Experts of a small language model.
Experts: 12 experts in each of 10 layers, 608 GeGLU neurons an expert, 2 picks a token.
Training: a variant of SOAP for the experts, 3264 steps.
Below are experts of layer 3 (counted from 0) of a mixture-of-experts language model. Rows are named router (the router's row for the expert), gate (a neuron's input weights, with its number), up (a neuron's input weights, with its number) and show model dimensions 128-255. Each number is 50 + 15 x the weight over its row's rms, rounded and kept within 0 to 99.
After each expert's rows: "gets" lists some tokens that make up at least twice as much of what it gets as of all text. This comes from a sample of Wikipedia text that the model never trained on. Tokens count by the router's weight.

# expert 9
router:32 33 35 31 60 22 41 48 59 68 80 35 34 59 41 57 25 64 34 62 46 62 61 47 69 59 62 30 40 60 67 96 34 57 77 49 52 58 54 78 34 54 27 58 62 46 36 27 53 63 48 66 39 68 40 52 27 69 50 29 41 57 69 63 54 84 33 37 41 48 30 38 58 72 54 54 76 52 65 55 60 44 71 52 19 24 47 58 43 54 34 85 41 71 60 59 55 53 32 19 48 51 54 59 58 52 63 67 46 53 68 26 27 47 34 63 59 65 73 73 53 64 62 48 46 47 46 35
gate17:58 51 67 36 41 58 66 41 37 57 61 43 38 51 53 75 29 70 51 17 45 71 54 53 29 64 28 65 53 38 77 72 46 29 47 85 15 21 51 42 56 75 47 32 66 47 36 52 77 58 63 65 69 51 74 53 67 50 66 38 31 40 58 46 49 31 70 50 79 33 66 51 36 35 35 64 53 58 40 71 55 52 51 69 57 77 42 52 18 84 62 84 34 53 33 39 70 58 62 62 49 50 61 48 57 58 41 47 42 68 45 48 58 48 53 22 21 50 76 79 61 45 29 40 53 65 22 40
up17:35 57 30 40 31 49 49 56 61 32 29 52 47 36 37 33 50 42 59 70 57 30 35 54 36 44 64 24 24 54 26 29 49 59 42 40 89 57 45 57 51 27 45 58 51 51 57 32 39 34 37 60 36 48 17 58 34 48 33 73 51 58 54 47 65 45 34 56 37 58 22 39 56 51 74 34 62 54 71 13 64 38 56 41 44 32 57 62 79 48 54 25 61 30 51 60 42 47 66 48 40 51 41 36 44 46 55 51 55 43 43 31 35 59 40 71 85 52 27 13 13 51 55 88 61 45 71 67
gets: " in", " the", " that", " his", " he", " In"

# expert 6
router:50 51 25 74 50 62 59 31 76 28 43 73 56 55 56 54 31 49 40 61 55 52 55 26 35 63 45 51 66 53 65 64 77 46 77 34 71 36 30 33 71 81 66 53 59 51 61 37 59 72 50 77 47 74 38 42 27 50 57 56 67 59 52 32 51 41 68 61 53 33 49 84 46 64 51 68 50 44 28 56 51 52 44 66 69 69 52 27 74 57 36 40 62 45 58 57 47 29 42 48 52 45 37 69 38 40 63 62 61 44 71 51 41 59 32 58 30 66 68 48 60 65 59 46 65 48 41 64
gate0:58 46 35 67 42 19 39 67 44 57 38 44 39 65 41 70 57 39 32 32 32 80 54 47 49 50 59 69 41 61 44 49 53 39 62 68 68 30 44 30 39 58 57 63 46 41 39 41 35 59 56 44 61 51 59 40 38 61 52 72 26 32 60 38 41 51 52 45 09 51 24 45 62 55 32 53 59 68 57 48 44 53 32 09 41 61 56 41 47 38 37 45 54 51 31 45 65 26 21 50 52 62 46 26 76 64 66 47 49 32 37 61 36 49 23 30 37 76 59 47 26 86 48 79 48 50 63 44
up0:58 38 50 41 36 70 28 39 70 26 22 48 54 61 47 51 55 43 54 34 75 42 46 44 79 45 58 40 60 40 47 50 24 39 43 61 44 40 43 65 60 34 23 77 44 63 62 61 29 36 76 63 71 65 09 39 45 46 69 54 60 46 55 46 43 50 42 50 34 41 50 46 59 55 56 49 35 44 49 66 38 39 37 54 74 43 42 68 38 43 32 52 60 37 55 69 63 21 60 57 54 36 61 29 56 48 57 39 43 45 56 53 33 36 54 50 60 51 44 43 68 56 60 44 34 29 53 49
gets: " and", "'", "a", " by", " \"", "o"

# expert 1
router:41 38 55 38 43 29 57 54 60 45 46 40 41 41 51 73 62 18 58 52 53 45 45 45 57 54 59 60 36 57 21 57 67 21 30 53 48 75 67 46 61 62 52 52 42 48 52 66 39 26 59 31 57 37 40 16 54 39 20 76 63 60 61 48 37 61 29 62 59 42 42 62 51 27 80 48 53 41 40 59 63 36 51 56 54 48 28 71 46 65 43 53 45 63 66 53 59 74 56 33 43 66 61 29 69 72 62 45 70 74 58 39 83 58 34 45 50 54 49 64 72 28 28 87 48 44 63 67
gate0:75 52 55 67 39 51 65 54 55 61 63 61 77 33 72 36 51 49 46 32 49 24 16 40 75 16 78 46 59 44 67 46 66 54 21 53 36 53 39 12 44 58 67 62 62 38 52 54 49 19 38 28 44 72 44 28 50 77 53 45 36 44 63 38 45 49 77 41 44 57 58 58 37 55 45 44 53 50 50 53 67 60 69 33 44 64 73 48 44 51 39 39 35 29 74 46 47 45 40 48 80 31 56 38 34 61 40 55 42 44 46 47 53 35 66 63 25 72 55 74 25 60 51 76 26 45 55 54
up0:37 40 39 72 60 73 54 69 49 56 32 44 29 57 35 57 49 74 59 60 44 51 78 81 22 82 31 75 30 54 74 52 54 44 63 40 76 48 53 85 44 46 63 49 63 70 32 50 50 54 65 41 47 27 71 64 50 47 61 31 52 25 54 54 64 27 33 62 69 56 60 67 91 36 20 46 33 35 71 52 59 62 31 61 55 55 39 55 66 76 61 42 49 80 36 68 52 60 40 56 46 55 52 58 47 33 58 58 79 58 34 49 57 46 39 38 44 45 62 65 69 41 66 31 58 34 48 47
gets: ".", "\n\n", " to", " was", "ing", " on"

# expert 2
router:71 43 56 64 67 38 48 50 19 49 40 59 55 48 48 41 65 53 51 74 38 54 38 70 65 28 54 54 50 48 72 56 33 40 58 52 44 46 57 35 57 43 73 35 45 67 76 33 71 64 53 38 19 60 39 57 42 52 32 55 67 54 23 41 57 67 65 54 60 34 63 58 32 22 33 26 47 65 36 59 55 51 41 32 24 68 59 16 51 78 34 26 38 59 31 54 54 32 72 59 73 57 27 44 42 53 59 45 63 31 51 61 51 46 64 34 60 67 71 52 41 29 27 43 36 56 52 54
gate0:57 79 54 46 58 39 46 44 27 62 79 37 60 37 53 33 47 62 54 47 24 52 53 57 62 41 59 52 51 32 70 78 41 55 51 36 42 67 66 76 66 51 47 45 45 56 55 59 64 65 24 33 32 44 27 53 56 43 40 68 66 72 38 59 32 28 50 64 85 16 51 54 54 50 52 52 70 37 41 40 55 55 45 62 62 52 42 32 24 59 53 29 33 42 63 43 57 26 41 76 44 68 54 73 63 67 45 57 48 72 50 30 57 56 36 63 67 69 47 56 82 57 44 28 26 60 35 40
up0:69 50 31 88 47 49 67 39 29 60 68 45 40 94 59 54 68 63 63 69 40 57 43 60 35 48 39 50 58 71 39 49 79 58 61 47 23 49 28 55 69 62 74 35 56 56 61 46 37 68 52 48 15 46 43 61 63 52 47 47 65 48 42 51 40 34 54 42 69 53 57 58 31 78 69 38 96 42 56 46 48 59 65 65 46 75 72 18 31 57 48 66 35 49 56 30 48 54 57 37 57 63 49 61 73 39 48 62 70 49 58 57 69 49 73 55 35 46 78 48 32 59 53 69 42 53 53 46
gets: " a", ")", "on", " at", " an", " ="

# expert 11
router:68 55 57 48 47 73 45 51 48 41 48 70 61 48 37 60 78 43 62 28 28 68 65 73 40 47 40 55 51 33 61 58 36 58 51 41 35 64 46 50 58 64 55 64 51 31 54 27 61 70 53 64 41 90 49 43 64 24 32 69 67 32 27 61 48 47 79 59 44 52 44 47 67 60 63 47 45 38 72 34 30 49 59 49 50 43 67 56 29 37 51 48 58 50 64 44 49 37 51 46 59 35 67 41 33 67 56 60 40 38 55 26 69 40 24 52 34 43 39 77 29 43 46 26 58 51 30 47
gate0:34 25 78 67 37 44 82 27 54 47 32 28 57 50 63 31 32 63 42 50 69 40 45 52 21 56 64 31 52 36 53 35 30 58 17 81 39 74 59 35 17 30 59 57 58 52 44 65 40 51 59 39 55 44 23 66 64 58 42 26 66 50 59 45 51 20 41 61 70 42 22 54 71 44 45 40 52 41 49 54 44 45 63 68 38 88 52 39 30 56 57 24 72 75 37 31 52 53 54 52 45 49 56 40 50 39 62 37 43 81 54 27 30 63 69 57 85 59 66 43 54 60 29 30 63 55 50 32
up0:83 58 69 04 39 49 51 61 56 41 43 51 41 57 49 23 62 88 70 51 32 63 68 41 58 68 62 62 46 65 57 47 57 32 60 43 69 32 39 29 48 67 41 44 49 50 69 08 47 65 43 55 65 86 51 62 52 27 54 72 55 50 71 30 60 66 57 64 45 53 48 39 72 31 49 69 57 13 39 55 34 30 60 75 50 34 63 84 38 54 57 60 55 37 50 33 37 48 63 63 47 45 46 54 10 45 75 48 38 39 65 68 22 37 55 48 49 74 44 55 59 55 51 34 51 42 43 74
gets: "s", " of", " (", " for", " with", " in"

# expert 4
router:47 45 49 46 56 37 41 72 42 52 43 41 54 30 28 64 91 60 11 58 56 42 37 90 38 32 58 52 36 40 82 53 89 63 37 62 71 29 71 41 40 39 63 22 44 57 41 53 50 33 34 71 47 38 36 45 39 52 54 79 58 59 54 77 55 70 70 65 30 56 50 33 61 39 24 64 40 53 62 41 57 55 55 53 66 61 36 57 46 57 53 51 54 47 33 54 67 86 36 53 53 41 67 33 70 46 56 39 66 60 58 51 53 32 66 59 63 60 28 46 49 60 61 24 67 58 50 58
gate0:55 54 68 42 53 48 50 66 58 18 40 53 49 24 28 64 28 51 39 47 35 69 63 50 42 57 51 62 39 73 73 40 64 58 52 46 54 68 61 51 35 66 74 56 59 69 59 43 40 57 45 42 11 53 41 79 65 47 27 38 48 30 69 64 46 66 59 33 41 53 60 58 55 58 49 51 68 56 53 34 22 48 65 58 68 91 53 54 80 38 35 43 61 41 48 64 48 60 24 55 54 60 69 51 67 50 49 51 40 33 48 48 32 54 62 45 48 50 80 71 63 31 58 14 46 54 35 49
up0:41 41 36 59 81 73 40 67 45 59 67 50 43 70 59 37 47 42 68 43 39 75 60 58 32 60 46 47 39 36 54 70 36 27 68 77 48 34 46 54 38 48 43 52 47 38 42 50 58 44 27 69 73 54 49 49 40 55 49 17 52 47 38 53 51 33 52 21 64 45 63 54 47 42 34 53 52 48 55 60 58 35 43 74 42 44 36 52 52 51 79 33 49 23 60 54 59 44 46 57 49 49 63 68 46 41 57 36 50 72 28 43 53 41 46 53 44 29 61 23 75 62 45 66 42 61 27 39
gets: "\n", "=", "e", "y", "l", "al"

# expert 10
router:56 34 63 42 47 86 56 65 71 83 35 58 63 63 52 53 50 33 53 48 64 13 57 54 42 48 47 65 78 36 24 50 42 23 53 50 26 48 61 38 48 56 56 29 29 68 58 13 38 59 37 41 67 22 36 45 57 53 31 44 50 51 51 21 35 36 58 51 53 43 39 34 56 65 49 72 27 74 53 49 37 38 46 53 47 65 58 73 67 33 49 51 35 24 45 30 62 82 52 66 40 55 41 49 33 70 68 45 60 83 61 47 55 43 71 54 70 40 43 80 43 47 65 86 25 30 82 57
gate0:32 62 45 58 63 56 23 60 43 78 14 71 53 42 48 56 59 37 35 50 55 53 22 53 48 73 60 18 46 34 61 69 39 41 51 32 54 59 31 55 59 72 32 58 72 47 44 47 39 42 48 38 91 36 56 51 58 33 81 62 44 47 71 65 55 50 26 30 58 42 43 39 41 43 72 35 66 70 51 39 56 57 35 54 62 54 40 85 70 74 53 78 36 45 44 24 38 29 86 73 37 56 76 48 14 62 23 72 56 60 54 47 38 47 51 45 44 31 43 46 44 74 90 54 22 55 57 23
up0:68 29 54 25 44 46 69 32 20 70 58 63 65 74 40 39 54 43 36 32 61 45 52 27 42 42 49 62 43 41 55 30 39 53 59 46 57 36 74 69 35 46 62 55 54 46 91 42 67 48 33 34 12 61 55 49 37 71 49 48 51 42 45 44 47 74 37 15 33 45 57 73 59 53 61 56 58 62 51 64 65 39 54 58 60 29 51 29 81 47 47 64 73 58 22 73 31 79 59 42 55 53 35 39 71 23 38 60 31 55 39 56 62 90 51 83 68 27 39 45 52 51 57 38 61 56 54 58
gets: "ed", "  ", " 0", "0", "2", "1"

# expert 0
router:63 40 59 50 25 24 48 35 30 34 09 48 54 58 45 45 69 42 86 50 54 48 39 31 31 59 44 53 51 61 34 23 49 50 35 42 70 52 32 54 47 34 71 93 48 59 57 55 40 22 67 38 62 32 67 83 63 51 29 64 43 75 50 83 38 61 52 45 44 53 37 49 46 72 61 40 65 35 49 57 42 24 56 50 62 27 47 57 30 35 55 39 55 47 61 55 43 39 61 87 34 60 72 60 66 43 50 55 51 47 61 66 59 59 33 44 56 42 32 57 57 40 34 33 68 66 72 46
gate0:57 39 43 48 35 38 62 49 52 69 42 62 48 54 71 50 52 63 46 67 33 50 52 73 66 57 69 54 54 70 72 44 44 65 38 42 29 56 55 32 72 25 54 43 45 64 61 44 59 48 54 62 30 49 73 39 58 53 37 52 37 83 45 34 73 62 39 63 56 42 46 72 76 66 52 43 78 60 62 29 52 42 64 70 45 28 37 16 47 32 53 43 37 15 31 54 40 50 76 35 75 62 70 55 32 39 46 55 40 45 46 41 55 62 45 62 47 38 75 59 78 28 66 51 59 53 51 41
up0:73 59 69 48 98 49 66 30 71 51 53 89 57 27 30 58 42 56 57 66 54 38 58 19 38 14 54 53 68 54 07 31 68 38 47 62 35 71 17 56 48 42 45 50 51 63 48 59 45 52 77 64 35 39 49 62 53 43 71 59 15 36 82 59 24 69 58 55 75 56 44 48 48 39 60 80 74 67 60 40 41 47 55 37 38 57 40 47 62 44 44 27 23 60 62 42 31 51 66 48 59 22 35 50 54 44 65 55 29 40 32 56 61 56 34 39 59 41 69 43 46 61 22 68 32 56 42 39
gets: ",", " the", ":", " as", ";", " from"

# expert 3
router:46 24 49 34 58 62 43 57 27 43 59 31 58 40 58 41 42 63 54 42 11 21 48 40 38 71 55 48 65 60 57 32 18 48 32 56 14 32 42 71 40 56 34 50 43 56 69 82 42 70 46 45 40 52 56 52 43 40 61 49 57 55 56 28 29 50 50 42 46 28 58 50 33 68 27 46 39 32 67 36 69 53 36 49 44 55 78 46 39 69 70 54 32 64 52 37 34 38 48 35 26 54 54 32 44 36 42 49 47 41 41 55 56 34 82 30 57 52 50 13 64 53 77 71 60 47 42 62
gate0:42 59 70 53 29 22 45 57 26 53 36 53 62 49 69 45 49 36 38 41 39 51 55 58 47 59 52 32 62 38 52 80 53 26 59 74 43 49 27 40 73 50 37 35 51 41 47 49 54 51 61 54 11 67 50 38 41 40 60 38 52 43 61 45 53 49 48 34 49 41 49 61 48 61 62 08 29 39 51 28 27 39 46 72 77 45 57 21 34 94 59 49 37 70 52 52 33 43 50 62 45 66 55 75 34 53 54 29 67 46 61 44 52 36 42 48 25 77 54 74 45 38 41 48 48 49 33 72
up0:66 47 65 54 53 53 47 64 76 43 51 48 28 67 42 37 44 54 46 45 61 51 48 44 52 37 42 48 53 56 48 35 56 58 47 35 74 33 65 52 33 44 59 37 50 52 36 44 28 25 32 46 71 46 30 55 73 60 23 54 71 33 47 32 39 59 53 51 63 94 28 33 28 44 28 77 66 55 44 58 62 48 53 57 32 38 46 64 41 14 13 32 77 56 24 29 58 58 27 42 52 38 44 36 72 51 53 56 28 36 13 62 52 44 59 57 23 29 57 46 49 53 85 61 60 49 70 45
gets: "-", "|", "–", "N", "A", "us"

# expert 8
router:28 44 44 78 39 58 82 31 60 19 23 44 81 80 34 39 21 45 53 47 63 97 80 21 48 37 49 33 55 61 43 35 53 41 39 41 58 29 47 44 48 41 43 25 44 37 43 57 27 38 54 44 65 31 66 62 57 46 69 72 36 52 40 76 60 51 34 32 88 74 69 56 56 74 23 48 50 40 46 59 56 62 36 65 63 62 50 77 46 24 52 45 48 63 46 65 39 76 62 47 49 35 47 68 36 20 54 41 28 54 42 48 38 49 27 71 58 62 65 72 54 57 28 42 39 49 42 25
gate0:31 38 66 08 56 74 44 23 69 66 41 53 71 44 63 67 62 58 49 61 40 56 28 68 74 62 54 56 56 46 45 55 44 63 61 53 26 54 45 62 74 50 38 60 46 41 66 47 41 69 69 55 37 77 38 37 34 44 38 51 20 28 56 28 81 69 44 35 44 42 66 64 55 30 36 58 58 54 53 54 45 37 31 52 68 68 71 44 42 34 44 21 46 23 85 30 63 46 39 54 43 34 21 39 45 52 35 24 44 68 63 59 75 53 40 61 72 54 67 69 30 36 46 52 58 50 57 43
up0:52 41 54 33 45 65 60 42 61 34 23 47 51 34 33 65 65 81 26 45 28 53 38 46 50 64 58 61 66 34 43 77 21 48 57 53 62 35 58 47 80 47 24 57 53 66 61 54 43 44 54 62 71 70 42 42 27 46 70 26 60 85 30 58 55 81 70 36 37 49 63 65 39 24 29 46 50 49 24 51 49 55 50 20 25 59 55 34 36 45 73 50 39 72 85 58 60 26 41 45 58 49 60 44 55 58 60 40 66 82 45 41 53 48 28 32 45 39 56 56 38 39 44 29 40 54 37 44
gets: " |", "|", ";", " /", "ne", " but"

# expert 7
router:61 51 74 48 64 33 29 43 54 54 65 54 30 36 75 51 44 63 53 70 71 58 29 50 48 41 26 22 51 52 42 43 58 69 64 44 64 48 51 34 59 45 27 69 48 46 34 60 59 45 52 34 51 42 50 60 35 41 61 25 34 39 36 30 34 31 29 61 59 57 54 71 50 39 50 50 46 66 44 46 56 41 50 53 31 43 46 41 61 32 60 56 70 36 72 53 73 58 63 60 40 31 45 59 48 38 28 58 66 20 28 15 49 67 54 73 63 61 45 51 44 80 58 23 10 60 30 35
gate17:53 51 33 42 61 52 55 67 69 46 50 60 31 75 53 60 61 49 45 61 39 45 83 19 27 82 19 47 58 70 69 34 55 55 68 17 29 74 41 63 66 50 31 63 46 54 76 47 46 47 36 27 45 55 32 46 51 36 33 74 56 77 38 36 62 77 32 43 67 63 62 38 47 45 55 43 36 51 57 38 72 62 69 28 74 64 53 57 46 34 17 48 67 47 67 55 64 61 55 71 39 55 35 50 88 73 56 47 57 59 54 41 33 71 64 59 55 29 59 86 65 37 36 46 53 45 51 10
up17:69 83 61 28 63 51 33 45 56 81 36 54 51 62 54 46 44 72 85 45 61 76 75 62 65 33 59 65 58 67 63 43 55 44 54 38 39 49 44 22 43 58 65 62 39 45 35 37 90 43 81 60 57 51 45 42 66 74 58 48 47 46 37 44 32 59 48 69 61 44 64 19 48 32 63 58 52 83 44 73 72 53 76 31 42 35 61 69 76 31 40 15 63 54 40 17 69 54 23 51 47 79 37 61 59 47 58 56 55 62 51 45 26 38 66 50 69 52 37 55 13 57 70 67 60 38 38 48
gets: "t", "  ", "n", "ta", " not", "ns"